config.toml
n_layer = 13
d_model = 256
n_experts = 32
experts_per_token = 6
d_expert = 64
d_shared_expert = 0
activation = "squared_reglu"
moe_layers = [0, 1, 2, 3, 4, 5, 6, 7, 8, 9, 10, 11, 12]
router_score = "sigmoid"
normalize_top_k = false
routed_scale = 0.333
balance_loss = 0.00677
balance_bias = false
init_std_router = 0.0371
lr_router = 0.000604
vocab_size = 2048
norm = "rmsnorm"
norm_eps = 1e-06
tie_embeddings = false
optimizer = "soap_variant"
lr = 0.00373
beta1 = 0.95
beta2 = 0.99
grad_clip = 0.5
batch_tokens = [16384, 32768]
seq_len = 512
train_tokens = 252400000
steps = 10615
dataset = "wikipedia_en"
Below are experts of layer 8 (counted from 0) of a mixture-of-experts language model. Rows are named router (the router's row for the expert), gate (a neuron's input weights, with its number), up (a neuron's input weights, with its number) and show model dimensions 0-255. Each number is 128 + 32 x the weight over its row's rms, rounded and kept within 0 to 255. Numbers have three digits each.
Before each expert's rows: "mostly gets" lists some tokens that are sent to it at least half of the time. This comes from a sample of Wikipedia text that the model never trained on.

# expert 31
mostly gets: " Mor", "mi", " −", "_", " Mont", "^{2}"
router:133168142139046170125108135214131103145120076155150108135118141138095062102135119150196075155087133195140094093099142121088114082131129144132127122101108156120106113087122110051166110074143058111106113160119153126145090132146182157129147181058132135129161140096188103111112149154137156061115130126133167149153147145096148128100174135117156145131108061151134093071147103114103125132151106118107085102155107110079120154158101103133145193139136127157140111044202132107084135087124152100105139108181189137028139084128116101130216127073123113111155150097128142137118180157065144138108165090168095173112140123184059170149119094154177130104134155156172081118170154117086155148166117157136162145096096096114106063083107175148137159135137118081142129103143124104091147128086133
gate0:114183059120115186140167073147145103088100166204150090097126141095097093141173128134127077110190112170069130078122122081153090151072104172109131176129088142113162137074111112101146111121143156070141116142162117124207099146148137142114115164145181087170151104105153063113153118131101136126108131119106148133160105168078195115103186121083164087110144055118126123110146074111164135075151143147187071156149125134096139197125106138161123127137137167140151138134140079133065114174144067083144135114109129186099119158102166122145167060139109135148142178125077154119065134128104157105113116104102117115018162138143100162110097157132077163191072118146158154144155152171120124129128065185140145126166154100161135095108118184136094108135161152088106115105111089136146109168150131
up0:173139085138095057142081159163087138055093126156106089127147143070075183180176104100139087100117126126094177167183083096129135138113108141101114114099088150206135112110065162095154092159152120176113182160158141115098113151117146132155089077167108153218054086095081090153191147130155137151147155111127097145111084128141121167137120110163156143151121162100174154106105170173095138086152132125152088087093154116140062125163139163133129099147154095114188089169137141134179117195139114187160098107142104133121138156106056164097152181122105127179138146066159138120093159128125124148110152117132084194147080107054154150089099158142144095140121200175132133122146171129147103107081131113093142161119115120160120192121128147082106102116105110161095154131150162173106094117134102

# expert 10
mostly gets: " The", " Pro", " the", "The", " Best", " pro"
router:082197169147134105135147088135094125138109109130104115164094073053090122084089167164126060148102137174155088150096124122122120114133176149146109155080122154169117086069048130099147140139088101158092108159086155091178068119132112123088144107173126143074119130125146107142133139113174156098110115096156095115124107161164133138115125187130102171174140130142065108074168119102135101155142135166090090107153100109141143130127120131188185185146127131172088146096136130082130129126077107126175099118141111138085133112106099127079171075116106210138066166128207188202150170207094091137130136117105097142177079121152119094083160106131144119178122156129126132081120063122125190142103150138127141088157127109129128102118109110129223126182142137131077174123113174171116185098143097
gate1:149167129161137124125141111098150128151117129131196082138066069101114133081172141137175100129083071092124099124137139099099129122112118181137135198118068123181102114120084123063133140129109164126113090200082113150095123121116107057094107051150173067055167112141098145089093083138156150110108128090202153138139129128140133122112142222117128169100169116185097107080130164031134148148110095216139158156141106166182152149125122142145148098135096160098162143128099138090097144174138130121163169138080148101131124125171217134114123134141124117123103143075127146167191104181104149188101118101113057133126109137160113109113136125157120134206104138127114143080163088143166171119123121133182131076130141118144142182117111130136190126099158105130135114158117075150154139176083107
up1:140163124141148138128136085126175129138110142142166070144070109124123150083152117132160127134079070112145122116135123115100125112116115150143085190135082137150099111135063106032145153135117154115104090207089109147117131103098092064082107075153144068062188099143110151072060103173160147117095115098162146177141158119089134083112178193103153171120153127180101117081132162089142140128134102255187174151134083177176143135119092124149165103152115144101186155124122132088116131160144148126181160125074110077105117165171192106096090155110134135132130121087108157147182131185091127191107102111140092141104118143123124131119144147143113123140091158130084131052149089117141158123118122140179131092140137131127159176143092152148185144107175089127115115130161070125162142163085102

# expert 14
mostly gets: " York", " Black", "shire", " Bar", "ham", " Indian"
router:111146132062108128100106163105116114113122126150090123134106130111112127113106101189155143133152154146162126161124124106125095085113119220132117094107135133220107080166140146050107109162126133126148124171109085180162103093176123129085103195147162186198141145105178075136101169133118088107148117048074119098141057119203126141094144114093160169140080098093129133099118133159116101133136165195082069089115109082107142114097122113074148155155095185140087084122119174104100151119140135109135147106191110098107212113114153111095104162074130136154120124114142157125135099120095138169076138139103155077132187084135074098208082143129149104085131157146161098125120136102110091176134132094115092091130103103102151114145094120171118132109184134160081163167139125091033129107100107
gate0:119133161098175106062171145108120151142093146083144141127115162074105153097174059151132130122132116170184115134059101114117168180112146139159176174154109121137108113154121173139109114168105120164151121171130164175134173147190143102140143121137120114149166165079134144147095157140076137112100082090130114117120098047147077104123146162115147164134066088105179122058143161178127115182105125146169113161158140150145144101134149152066077139207078134098148129136141087120177090109121098118153155130122090187112136101122182114122124174189101108094175120225076194132155137117167079136093107109163127116133139071138130103066126063122133170163107155128176098180098097137090128090111173063111129072135148146114149101130065131197127099133124109127110137143101130144082103071138183
up0:069150109143166120121139165118123090169092146162171174102153119081149117135156104142124110083087167151175173113124128099081120124111137196185129188082138150120101095149115113157144126155058028106177163133152087145114140114203114139117163126163084175148113170016148120113106157162055210094119114121128130088191123086176140137116152139127160154094154092065158107067140124119105080151141138107124135118083116190117136151143119138100116134124133122098124126117140109157147099057112157108138105119166059234103066101135149131091103110135112109098137143127167168153127121130172133155079194135120127100135140115203073165127119100094141147112060128112139122183116126121111109077125149140118109122128142150137128139139104116176149118119133133151115131174098168119101085038164179

# expert 16
mostly gets: " to", " from", " and", " that", " which", " for"
router:088166150078152140130131118179106126158121108106105094120161143173120062108073180126156068150115088149137171120127099149084095105163131196129088126091093100118075088152157098117139151177141126139109145172083173140116058135095135104124114111169164159146085120097132084094132147128176100073150159099079188116118119174168133207142107159135116144169062118150081121089138088120132062163123180132129135111187130118164140115144087093150172165128149181134096118096090131078184141148105168121152099093148120105116187103124084132106134128089167094190107167164099109166132111119138110138136169132128133118160094133124098122180138181141131130149109138106150136111173073088109183118154134110143090091169053075070126142168106115160162190135143151113059255132148127118146120114117076
gate0:085164090156143114174131176104160124177159120124101114168138165131081095202138123107143133120040097140113156131130151178187124146140053130102089076124148155155156109161157088165104107137164074135157081164113118112143120139043054128148184125174126086150103078160119120100151131141122126112128083165135121120158081180077119135143127122073113118131098160068102103106127141226134102153153134086119121117119122100105143192159105123164122123079095130124084184161115120103170163067173146198120210173124155162198130099140161096094130134114111114163158137153166124183093127138165089096096145117161099158154130128144156125172055115141110138122195111145098172142179115121138160127146136122104088077116129071058118147104124121136125128088183081159167130131182126100111122123087089
up0:140136115179111146171162155089102161141202125101071121144080117098132146134145110139155198138078152087147129128156179153162094142174137155107120125133197192134170116075127105139116156149152042152184145137118170126140125069105135117159163131133132132076088073151101096150156169129115096120119128099107178115190188126098153156129131078095087147135108127095065082122068099152120097211143117100148135124153131117111114124146169119158148135183113100182103187132151172184172189170093179091199156139106138133111167164140189157144101154109181090098132092147132156165162120125193154113102128156147124089125117142115132117107067101103096160126122132116089143110169147108144142110128158162112100116090119090115126193117148149150095145127138189103089121084163169065165228076120122

# expert 30
mostly gets: " Cor", " organ", "ject", " Nor", "rect", " Class"
router:122170084132070109156098142112122109154117069109071134200126161128116099070102126132103152119117100134152111110104127121082125113123120191141066084092171122157105108096135129129029090113136090099155104192113157165121072096150063139147131145121116191133075175117139134109125179157142124116157206078108121117111124179166072108125146102110115103171112139125159123122117107141105110114112142130129118140137111112148094143046130140146163174150119125133128084055166118102158187100072116099179125091157070157088159119159120141142233093130107108154109141150198182148123182167144107121111156143140102102155105137138127192124133121171098107150148139116131145073145129040105126157088117112165105108170092075148150088091123143125101112133149095101101197119161175136109178035099173
gate0:162202114130123111109129137141129096145082062087144171120134129070158096171096115069103167164206148144099099106115128104143145123158083126162117061177105112135103149078145111144036144139115150143189122135143190171126062172149112120119095109143126203081113130161143091111157154143087176143164064077150121105096087141169135099111105154139183134126073122126091088154149135063085161154161101116137145156166160086139169130166147150121152104152152050116116120098104131069100166067153162201148128160149117089086189176162155102143148065104126171141112154109121156137108080207132155095154144181142098164137110136146112092115159126082145121149116132174114071131142152136138142129072121135133125124151110146134121075112115106127088187072100176163156137109154150147088084117178143
up0:171199114150137070113133132142088089124098077071112148121142113086132086196101090061105160173185155114096106125117144116144149111138094168152096058162109097135103154065155095131024141122150127139178125140137154141109083155123137123136084102132136207072113135152134098137164172148088185142158069075138171129125104138183135092110091147160184144110065133141086098135145172085065164164161125092122146126144171101106168127166166177120163115157138052123120094112094112058104188089158188143154118145170092080071177139150134084136133098087118153118121148089117173111119072198140195097137109136131079161151103096126102092143118120090116106142114129147124098111145133169173099127097152151119137101113094141140122094114140117126101192092128174159154118141110099128086102113150165

# expert 12
mostly gets: " 1", " 2", " 19", " 3", " 4", " 6"
router:160170169054095110156145085156106109114112110080112136096194125070104098062099080133131174156116044180125167133095107145078097127085187160131110183103079122121095112124128092068134076152146110134161151180137090098137116109135094119101123149082122155138101101115215122070081121125170094095090224127138128106135142119141114133178143172138154136160100147070117124102157105064081068157170187166166091108148127100096115127147091076124168131116144137100145111138129188091140083051096119196172108131126114099135147102121113151107111083105146136101100145114166153165156162128112167119093180120105152152128132146162119103118100149155128073145108138110094113045128105096119128171107152129086133072133115107088118177064107081118129102128166098169142134175106083133110150074155134
gate1:124177112086134093083121077129124113099129145127123104143135149114128119082100138113222154116127145125141169103138144139122142122146061141096174137138172113151209148116143097115127162164113166093109129164159114146214145176207144093096143102065149122121096133132151141106178196152132059136075165116143100107074174111106162126105108086094134123089148154194093149141091097084083152138180222155140165111116086207115132144145072201104146079195182075089146119125167131085119109144164114152186182127156173087154188129142178180124096063101161133093118112123117139159129141110107099168123141137123134136102133140169089126098127077143139031097104120097155142147121158158147158141117083096107117126124157116140116145092133135122137095123121091161121135173125172196087125102135139
up1:122170119059154112061134066104111118095107136115117064142122107115103140067064129109182160096119156096157196122127137132129130102145065130094153149128171105134201152096144128119128152169126143086101134153136101156210135168179145130090129138069133124118087133126144149106174175159148076130093158145143095104103160105125145140112106097087146131087108159182101137165089126075089173143172221172142148070121099178106138143154079212126168048181172060064162107139162134119140108155152109163155181103163186075120176128123166195112111103101164134107126103140117110174113168132124112180100138113137137142112149144146098115114141061135142023110066132106158116119157161157160158132122109110124133111134139143111104107090135137155147086129108088137110145158130159183092127100126157

# expert 3
mostly gets: " 19", "–19", "–20", " O", " American", " U"
router:108167136061147119141164109111093091161096085126127115145148167130132140145112159110104128165099125120121102161082132109124116095157080110151111106108074147204089072121142118055128067133106080156181122173152153101140091120165125104124119115122142179156118049094188151110103177185151105099179083053124118112091095140137103136119144193143099122128122088117097106132172110137089066175044120155088066156181098124124159140130084110168152138138114138127150110098153146088132139121101097150156118061124085161137196071132174157130171116080116080104081127120191142200179164141116132169089160107152156091178137111144128134093114137130088126096098154135109089122116052116146141177124108083094153110107132077079100065115084097201138107108077132157076140096157122142129168137143098
gate1:114121097090151136075134119117098085161154148184107160123166177124105169091099132113109144113170112123079122124148127132180135039134134085102126144171138136157127063162152161080095128105189101122119167173118122107120106071109194097151083128133140137160111127097152172162162147213172147130098127141101118170116124111124141072104106152121161152034142107116151173138145176135199164132063159156069142119105141129069091127141146090166163128185139068107134115131161096141149163146146103073124080088122099154078110109170126140144131130114105090131118086125134105160132144182091161109112098120138126108157157169128069112120157176169100156160058135121124113198063041081118130106094103135129146183129055139135138069109089135137095122150049151131100162076094072139125146143106155
up1:130104117175125102104115169089117115140123134080105130110117067055088171175119079096093177056107160183128126105171170068149108152166083111133125122075150153124166174097119113164127124112121131094098084091116160144138131123145060125177111187104110106151101145156116103104135141080117143150140127119129045118105153139174100135195161078095105139153131152186153170123112092134129076146160126085198099129128171104145154073126150203099080108085123142134128078111117162146102150148200190120086119120118163114104131140147124167122130139178141167130104110142121143063155133133208108142155140122095076116095109163128125185164130128113161074140154151184159100122128151114146072184083114117159113135101140116142166163104153056165093182113153079102168057115176137115095110123202170

# expert 26
mostly gets: "°", " high", " death", " continu", " finish", " count"
router:083156183136064182123170144187090123159114148167133096063126103145106105122107103191151092153138125190095144136082146127079177120087149105117075129112092125121138138134104132121202125131106082103033187178127149172123105137117092166097183155155128137122112108126153089146142124147134132080143148143122173059173118169118137125130169168121151143179119112107157110081129091161078119151117156130130106111173092098112140121120079069118112137169132118119099105110151156063149115095097175095109229117134134097094128119030166111095187130117105045137131151065087149139144109176126150147166124046171136114106159159160080157145131101154102125084148166125152072149098163109141181145095129134119065120143154079099120140085072159111113141153146151132148124135076142134136143158114060
gate0:177084116102047207148119161100146122172097168149154121107156177171093038071072113114136128106104081143182100177144107142112147114109071137124124063098123097126082096108159149105152095107115078160084137150179115172104078162109172107103117145141140128094137122129112095194144131142157114126076142111148160095136096059112158172131129202108144152135158082151170194083125176101124159122142123147092102177144139101109214175186106140097110122130156123085177108106126105080139100096146121105133192126161147077111092153077148100085141110130119143100102114075132116169119155119088119132171118080124066142104190105142125154178179135168097207100101114109088188134080077113107122179129144169134142114109135085109134168154139132122154103146141109109101143143113138136165086132153071
up0:092128083166159123111140113197143131118175098158131112132169121139181146156177149131083113168135139121108158147157167089082148170106150127141107177086144173112086110125101109140078171128147155144075089129125182162094130158132144113130134092131118197161126108105136097100103142164117113141115062163116040145135160110177096159155185095127150065108104140129087101118105150166166138116086111099158125125068140150151087136096167157116154102102176115177149124128070081115134171113088146125111083077151150132122149103158112173154122081113111124152093147205122180146093121157122074102106141107119168142137113109063114100045044140128194094178121169139133083084099127129135143078092070110084155181154130125180096058095120178127128132112084132124190082171147079137143130056176140

# expert 29
mostly gets: " b", "ó", "ov", "ton", " B", "ford"
router:121180154092071193197138165142107084078134115084138133105132157127115104179115126143137161157109163149116125135140099146122086108110180148110097145165151112129100078137144084070097154182093079068133178184117132122141145115129084154166117116142167152113152118109153095101138123164101063096152145157063126112110143158186125120083136099116185140109111132158121116177134103073084116107120171146172103147168038080106138081110059081162140151166169106121098064113148204115182097053086143135101147095146112128091199121103149133170170130117180104102163181038165122138127095148167138106150119144123109112114161155176097163152153128120184093102107142171139132108094103092164108145145100152190076117107147126100171130145097068111142157120200158119137146133098111124108167111088098
gate0:148140150156160165182152170141135147099181177084104128158131136169188179154171121177130139139193161150094140148173129122147141137159115151154099150152116144117179115194148136100164221084111099128083175180173141193144075124147087117156129080131138106162132154202144088127106091070191058096152116096083105122127172113144137138087154102134152125160096131127134090119183114148110060145129132128152122094157135183163116100115071134063107134135140093051114078162107170082173142137102126094167131130183129153087106141204125190124114086133149098117112146084153162106144092071144129093121137132128086183115152153142130151161117124111127120128161117171086114093143118069167159114108158166178132167069095142124149149197165089152139121136140180177154199127126112137130167103120110
up0:144136172134134137202146176120150105098144170067089111113115085169133175143167125196150169152191146154088157127161163114114168143164096158155102162145115121118187128168124167073134236068107123176078173134169143178130057112111120094139105057104113118155139149181120117135099122100180081135151109123077092104156143109146127143095166104158141144168111130139136055100149096140107102126104136143169130114147103177147125139100100140077116160147129123093129027147117173048177151161075107077150160115206140149087100138179126182105126080152172110130127149115155129114149098054117119117093103122118096118160143141159110114185095132130127095108145115163116143130145149098130145101113167141163138146065061149101126182168165064125095115148168195165145154120114114122150136108119125

# expert 13
mostly gets: " Al", " Sa", " Se", " Har", " Da", " Air"
router:097124144121142108115132137183085080115139148134094079153124099123097068139138139217127119172128150192133127104046083085137114078118147120168091104105067097168121086126154104154152123122119125125054089153085180113182142109107134120079143114062141126093106154102188132157069126156130107092142199137088149119136084150139115107133150169153157132154099109044104154067156158103111083148104189159163080108135100121029162086103106110117145202136133097107133122154148125104155101069087117132142107118151116127099176112096133137159176128142105123121124156110207194150094117125149117150078139111105151171082113080127112116049071122160082128156177123082147156097153162156160151160148168100085091094084107104118124101108125133183154132146190113183134130135130116119112161074136124
gate0:130099075111085155148178140107111074079135201100129112133109138139173076175121117092097152101142095142118085098112126107109155165158072198188080153082129129114123102104094112153112110130080106130055134118179143142182203138126173127134095125098084140128153167100230152113090086166106122119149190176159142108187153118156121139115143116151106156086077123036105133102072110180088132169112130081115176120129138169145104101120115159093077237172090146091124158151121124105129100150113138126133150149119103119161147133095149101142109124140132102150152121157122141092156110140123148138102178093081118099088152114101186165120043154110085092177100108130083091130208151164121123203151161126142139078139164170110100086156160101148134179107163149153123108138117125131101139108150135
up0:139116077130058148123159135116120069051131191121103119125131173129152126168132116099115171118127074114142087053154124134105125151123073213169094133110133121131119116125110096186104106105122141145081108130171163129182173141126161093122097155073101161137132156116190157152069117166111140133143198143160148092172146107194092143102149139150121137099097160056111122093089120194078139156136117099100166133143153157130126099127069126091077233185082175094148120146134139130120097169118146109154146158110105126156153136083170106138120107142125083132172161163146112126144111125139140118054154129078117117111156102079154151115042177105083107147093145119071123161201142178126114225154125115124154092137143146112112118154203102129108188119173132160137123122092103132076128128157126

# expert 6
mostly gets: " company", " species", "ations", "ities", " engine", "ization"
router:139195151144095125131131108158098088090113089104086117099137143191151091131118125141144123162154129131127076095114070135069156142093169128127093125094176134140090178070125108124157069096097078111113215218098178136148108137127102097144126133128136139215169122112151117091172101154156094058137190141165218099111133165083146121086094126123108163174066061104106172147150105164139106130103132141097113084141085115129133109105045117106170164143128119114100152136185233095097113096148183107099153132197126177082143121115124133119128142082183150152097178083116157145113109125141119076131132105153145161135141134140108182175114118203143079144154198173145130100152135149127112130114136198174149120131126130108145142154127096104159149120146113176113122107155093114097139121102135
gate0:159105124102162145153129126192174120161101111119085112067116161069168094139186107154183142142108114093108118047126151134112148109137202146122119152116123187126105197116122188120045107099097076148114119166075129118146105156116073146120143158099114156101163148124137132142080073105159133153104150114126200116161135148137191129165076102117146104151138092116068122063110127128148116154139139132130137181082088123121091088103080150089158154116146092152140162125123209104106068139140185118152140146103178145096105193091155133127133131122076136085138093205088168043183131166158162096136166137108171105176105102133161161131121115143140131080114088110103077136146122054106140149165148121167121093113165086157185162099104117167171078094157102119136126087118141117087161097168144
up0:198103119088172147151116119182175128183104120133101139097094145076168108143188105179196137145118111105115112071137161130097132118116171171093119132120131190129097193116125169130064107108096092168119123165081131114134125173117074158120175167087120148118158141111128119128079074095159165168107139110111212117142152173136186119176086100136124098140132108128088118087118135127154114142125144129138127190081110147119111101119097165094154145118132105148142175127126205109089056148132209110126136149094187134092108206071127129124123139119071142097154092225105159059166148169150169090120165151105158118172108099141161167128143112119137136101111114116092094137177126076124142130147153126124111071094134105149194175110134126186170084080150094140157135091125148113101170088194157

# expert 5
mostly gets: "ction", " part", " University", "tion", " member", " County"
router:147191134119121138138117095148103119143193121102053059103119114076072086120081129141140157126144151163156100099150183136151141092148175176108090193069106118145119085137086144098118134170136090127136120130088182102164076149105107052121169139141180108139100133056150150101087143135146099103127143083149139112141137169104079113121149142117138158179081112135139095138167104161126094121125114141114119082161127155101151108122080144163152158139122162129153137118156192138146077088107178095052135120137069134115133123127213187113146122121203138135078141105170199136115202117169077157073134107085136152143091141144068117124133136189131127102112177103122180108129127041142108143055134141166120109085134109092098071093110145146181203145141100175140132094157131104112152104107111
gate0:127149156161167159107096138066158157097142128119095105090122105118117169098164133115186188130081144111140192141152104160180166120142135140103157119162153113144121122136071104084135145111081150130115127118124136091181122127144074065076072091083112080103169096099136140129110134118163085207100146045160141132108072129170150160145155149140129193122134097143201111145149211090178081109105106111093124125199161156193130095156125099147116099233169138084150124109112172134128120103181137192147100147178117103147125122122140199115086157166113089168155101160125131125138118143124058112192137126125142128105101123131062124100136127147143098101107121201130103141150101124143044106165144156154163099155136147090107108083166119140156145172156158122175129136193145079120132168098116
up0:152167167150165137129115131066148127102116102121099111078130084149119176099139131114199188137085146103138175131159107132175152116149139151110152118147131100120109113151057099069157131127079141153108130139125138089181120134123106054098078079070111099104160103110143149141102159115170087182115163077165159106113099127139157195166148153133143204140115122115199112138161199101180084103116102102094114121205140154186123107157133089163111113218166136089159136114101178130135121141147139177151107157186108122164121137118128199156112145143125121171134109177114143131120116150100046108207157131138154145126130129126064140111116124142151102094107128182143125121139109122173032085171123196164172066152150148084102101063162113148155152172147151122147148138144137085117129163074122

# expert 18
mostly gets: " I", "000", "I", " single", " million", " Championship"
router:133136140129084145095159134168106127119102116158143098082134145107050105099117117165160135190167164151083081133138124108088175088170123118153110095091103105178122112132109150087189141134087094138152166144132151155095126187157135106082130101146157109136099117143163133165083124184157091111131169108087118125134122216116090120075180160081149115116056146098091143132132119139062135139091168129138125080144095141157159090114090112081184141158171080116136107175136255090160129085096171076140161130133099150094131126084122148136159108132114051153057137089141146157128095080117103135111134132118101083151163152173071152131110126128085112122149137099093095130095093098140117117172144129104168115129120062078107057103083170108183119160138130142092122171103066187134157138076104
gate0:173124154129144120120095171115177151105118143093115115180105126117123140158144106123127146151131144161124157144127146086158152124157159210098155138061147092099085096092111168037201184100121073157115153087117127141111049153152113104164132106137134106162150077147119139082099071073132125093147090097068133113123169180111090139105108069145145068131072125129077107123120144093146048151118148128159124088119070102107127132127113122090114130122120096138094157156142195145165143125173162134083174170125123092141157148159150089132092076162129102121102124105184100107168107073030156081195102165150174104102116140166140062121057130120111141153131101124140138142121125068167123160158125146116168147172098094114128185087104158191156150071130180138135129134125202110102108163110120
up0:092118118114137162122152110124076107144130124142136106105151126127135157104108184103112116073120122085144107103143132182111082127090096061158088127200100144158164142171144086208078058180134176103179117170183127121144179135074142154120125144118130165061103180122126135153155187179128135146131150174189097155126088090149139109147133182105123150143191142115201135158126120137104140094133129142099132156136187172146139127104140120178130116145141139129141111138099080110115116140082090121173102075154100143142112119057101114135150198102127162134128128157102133188084162175217104174073125099137106144174114146070108181135197092125167146092129152138111123117138135174091164099096108113117082066100163188134127101162155098074084119190128051137155153126135060144143147085142120

# expert 4
mostly gets: " ", " con", " song", " Bi", " App", " Am"
router:100150123140166103127163102103151085100109115064041085150113161102095086120091196130093083136093142147170116150110151182110162057103143148155061112123077092139106089144110151157152112149132128169133192138098153150158112126152115120097098118081158168154115113111207127126029117106150105125108148046065151145063109111172112123087193138101144155165145138108110131115182136163114028130060143161113143174141108049137110076108116104120189150086099121131107138093144129119142159070111135125150147081147165152135117129151158164073152152141106171082098163098145156187179138135104171121116139139097124104107126091112109107119114154147123094082123136169203128088124139095198112146113181102071118123136097102106155105039105151146117148125118108117113126108137147155147105125150092
gate0:110142124163103104143104107166170154082113130144139156128139119096119154119106138152103143108117155108183104159103217121150129069187098105120064056153177117152124108099114151151097123148126129164088123097148040089126128144158102132120112149140185125236125126169168138139076133156182159108138183082132109150144110138098161112077200117115082110125136096161094154132128062126136123141120103154139129138115096114124096149103139116088128145143103114093110125157159084091195113139088075113160115073114188091165058100144100134152189106101135042100068130094154090181150114140077102094133143124142097063117079154192130120189168162127131120096142178192104127158178149141154077160142150049165105127116126113151082109104131143139129111149112136160151120121134148111040119131105071
up0:122109115096135070127150153160154116134159150091143089169123115119133126095129138110122114128171060156128117106134130138129144122162105155134128092164159109128148105093110167150132152129145151150079130153140107100155104128072112138138129118192198118211163117169113120152094215114190114152125145096139210101118118096129113180169087139100114130123086065068100186193116083178139146091161127119195188111109119123104090127142124119116092121075116107050083078115131162076125093094202072123136164144090132193162096136112128147112084153080149115178089152073157087088123131123055081130142096180164150119111177141149121163169068141081123138146137158143138142136161144145060076122120115127176147177094099071128136125168092119173179169130170085168112130074102103094125157144097156

# expert 15
mostly gets: " D", "č", " Do", " David", " Ad", "ș"
router:134179182111081105145126154107079084099174135135123087117119133097118089096082119129179135168110089137152138154093065124135137103090117155099119107156149111118114079091112144127051088148122145072105141127105134155160063107107104153115137088082090174126130152125126080086116167169156136137128177135122165137088175114191108130104136140061144189129095171099117137103114067125071131118156136167164085137146090126090115043106100132150173181135155110096092081078141125141064133098089108121127118138153095117070173084084166114140157094086072150119135181131210133132149126077135144098026105114147109120158167119113123105117105210120143067121194099158156123113178131088162138141107162105175074083137103123110141106122124166131106131147213121099108152192109152176113118111106126
gate0:123111095114110149194109161090106090116132138167097137146114167081140066127089108101144115059078099118108124110133111146087130126103174066171142135132126094145163084140201088163120089158075146125171112111100211161129085123126128150177082157062114129105148197083136118113166113189073105120071144095174113116133094143160154186093166131122036135084183124121099084124137133054131152180133078108132180124132084173123126124130114161150146141107131152141099076094173094117163134099126126122123120110118128125097145160135089096121109096142116183168160135139135102149139107120092137121113151136138158135177098077146116102123175087139089162117158067131149155104129145114120212187093100094109046109161119134092104128110148179145147066134107149133105081146078040148149058106137094
up0:110139082105138107139140124089112120156126159163126163105126142151142147087118155139161099176146172126117128098154110050104108112153051126114162089117155180128107161072119095128085110095170116140121116129188132107185169111156195112140183101070134126101168112168108101218123131168144153127149134185144132122129070134132136132117100177221188187147095125178176110128131118081152109168119110159137137168168117160165183178098175131070124136099153115080156066190146132115110116112111089051108175128195122146150141113129120156105107170116149139091147153132096127149110133132152188134148126117142117147064133149139165157147052082060152197086155093132125129151087077193090067122147103120141166114120144100127164113156129102145138122091079099161140114119138108115132206192130157

# expert 20
mostly gets: " trans", " tr", " dis", " re", " join", " football"
router:109166135153106104133110159108109142097147117129140076142141127124117121131161143170133083213114070148186103138082071082063131088160172135143117131116123145148092075120092164102112122131129112112138185083098190134113080111137125152101162140165122130124072145128151095069070143118198163118141110114116134096104118171161108143097115144103118150145123187080123104097177119109111116140136134105073101179148057116107161183129084074118095194111177097114126162129176117098141177153076110201121176112122044083140138100120134061074117120135130123147100194135215108142171143121166083073081162090075123133133153141175131141080126122123088093150126131117124139107129124136121176132122150128135103079113134093102073177127106129081162177123155073159093127155103174147105168153142030
gate0:200102118152178173157151169130129106132140122103068173106124206101089162109148141178141131130162127163116155087102118085121128107141166098193105190119110124108156150098132142154087147094178131091155080152135147081097166092175142105103131124139084140140132126100104105157128089136093167133077148103186155095139093163139136135058150121110080121118150145040138131097089103098139083166177122124136151125074087123147119161147135174101059112184080143148191103100165080073153117150107112138161121134178065063134184127081102145096133103152122130160135102106187131081118145159181119114151064107142183171085146128169139177042080132102138136131158171096109156144165096107112135177123119104146076117178118098120119185110118162150083109151134124159120109123142160150107197149071082
up0:123103178135098069108087114096140120150125154102165118134168142117120146076101115120118131096110137151152156164134108147136144194121062132015150093137189126182141094173113100143152144128137098101143184154117119142205144173113128097136138084095143136125114160129085148104140142132116161104160125126122139138092128126147158142164140126170107143156182126181144136134132146114141110087121148150130113081096131167119128142119073128096171134164140071173088172113093127130105095052134033125130102103107181184113125156151112150101143144135115174148133169127033169121145124094097106139076123159083072143222137132120154109147161118085124121136097098171114128131069140211081159143176066137146143135128147150225138072121146110067139115054145135149204143120139076075131107100159172

# expert 9
mostly gets: " and", " for", " of", " from", " on", " in"
router:095141146080156147151133099087081096164112094118101129108157130114080118111097186125118076135097085201126105096120104159097102096165162183162102141116117120172091095147098112087107120164105100143143116151110174137145058102123092062135089165157126134148082127129151155106107101165206100125124161063115136121094137207148084156151109140132125098178054127133116141135137091121100094204105157125123145113158090098149143097100051138122195139119150182148101140095105147087105122125125166171121114098141143118116171121081087119093174131076154157167099165128104120154108161111146130120138173138114083140091137146157046146194118161101110152138131119146125130109196062096150157130150162174176152085133055071050086137155119124180134159136118127113058176099125121126070129128123042
gate0:139125139188139170178122125109131131126183133180172055134131147144158123125078103181154070101100117139138151097119140062111090145122108083130150157121140156105152174120040086138159102132129072115079113139092107162152145131112128135135141202099174102137169119170032131086144134127102118126193159134110128153201124117169157058132048097114108158133141056108106141083139087119118106156107141109067119099061126113107103121084134141114106120138127154031120120132174121129096114122160174142138111157119168110083144101113112082141198208137128158128142145133136153096150097180128132080190132133195091166123101119135115107142103045150147105157126111143174115185115136061118116162183140102187088125118109140164142118111136102121058113173113176154141157126124093173118168124128135
up0:186102141140159182175159160122103104101161158117161089089148137130145139093092088126135125110106074123050150098106136092146137178128082090135114111154173125136158147107090095098133108121172101131179082134096144130131159143185113190119093227078128141129143170215059120091122143164125075112157189136095099124103152156136128137121110114116108167126062123152145144111155113148098133112139152120089177098086120165144098127112158147064160162178106193045101129141163187130167039108116153117123138135146089145067116168170087112178130163098104134117140120125079226100132164101118090089134144166166099129153139125154130145135097060154166131177113046150148136124105155124157102162125103136178150115087120092108123055145158124129095147134184113173134167097144123157126102110137105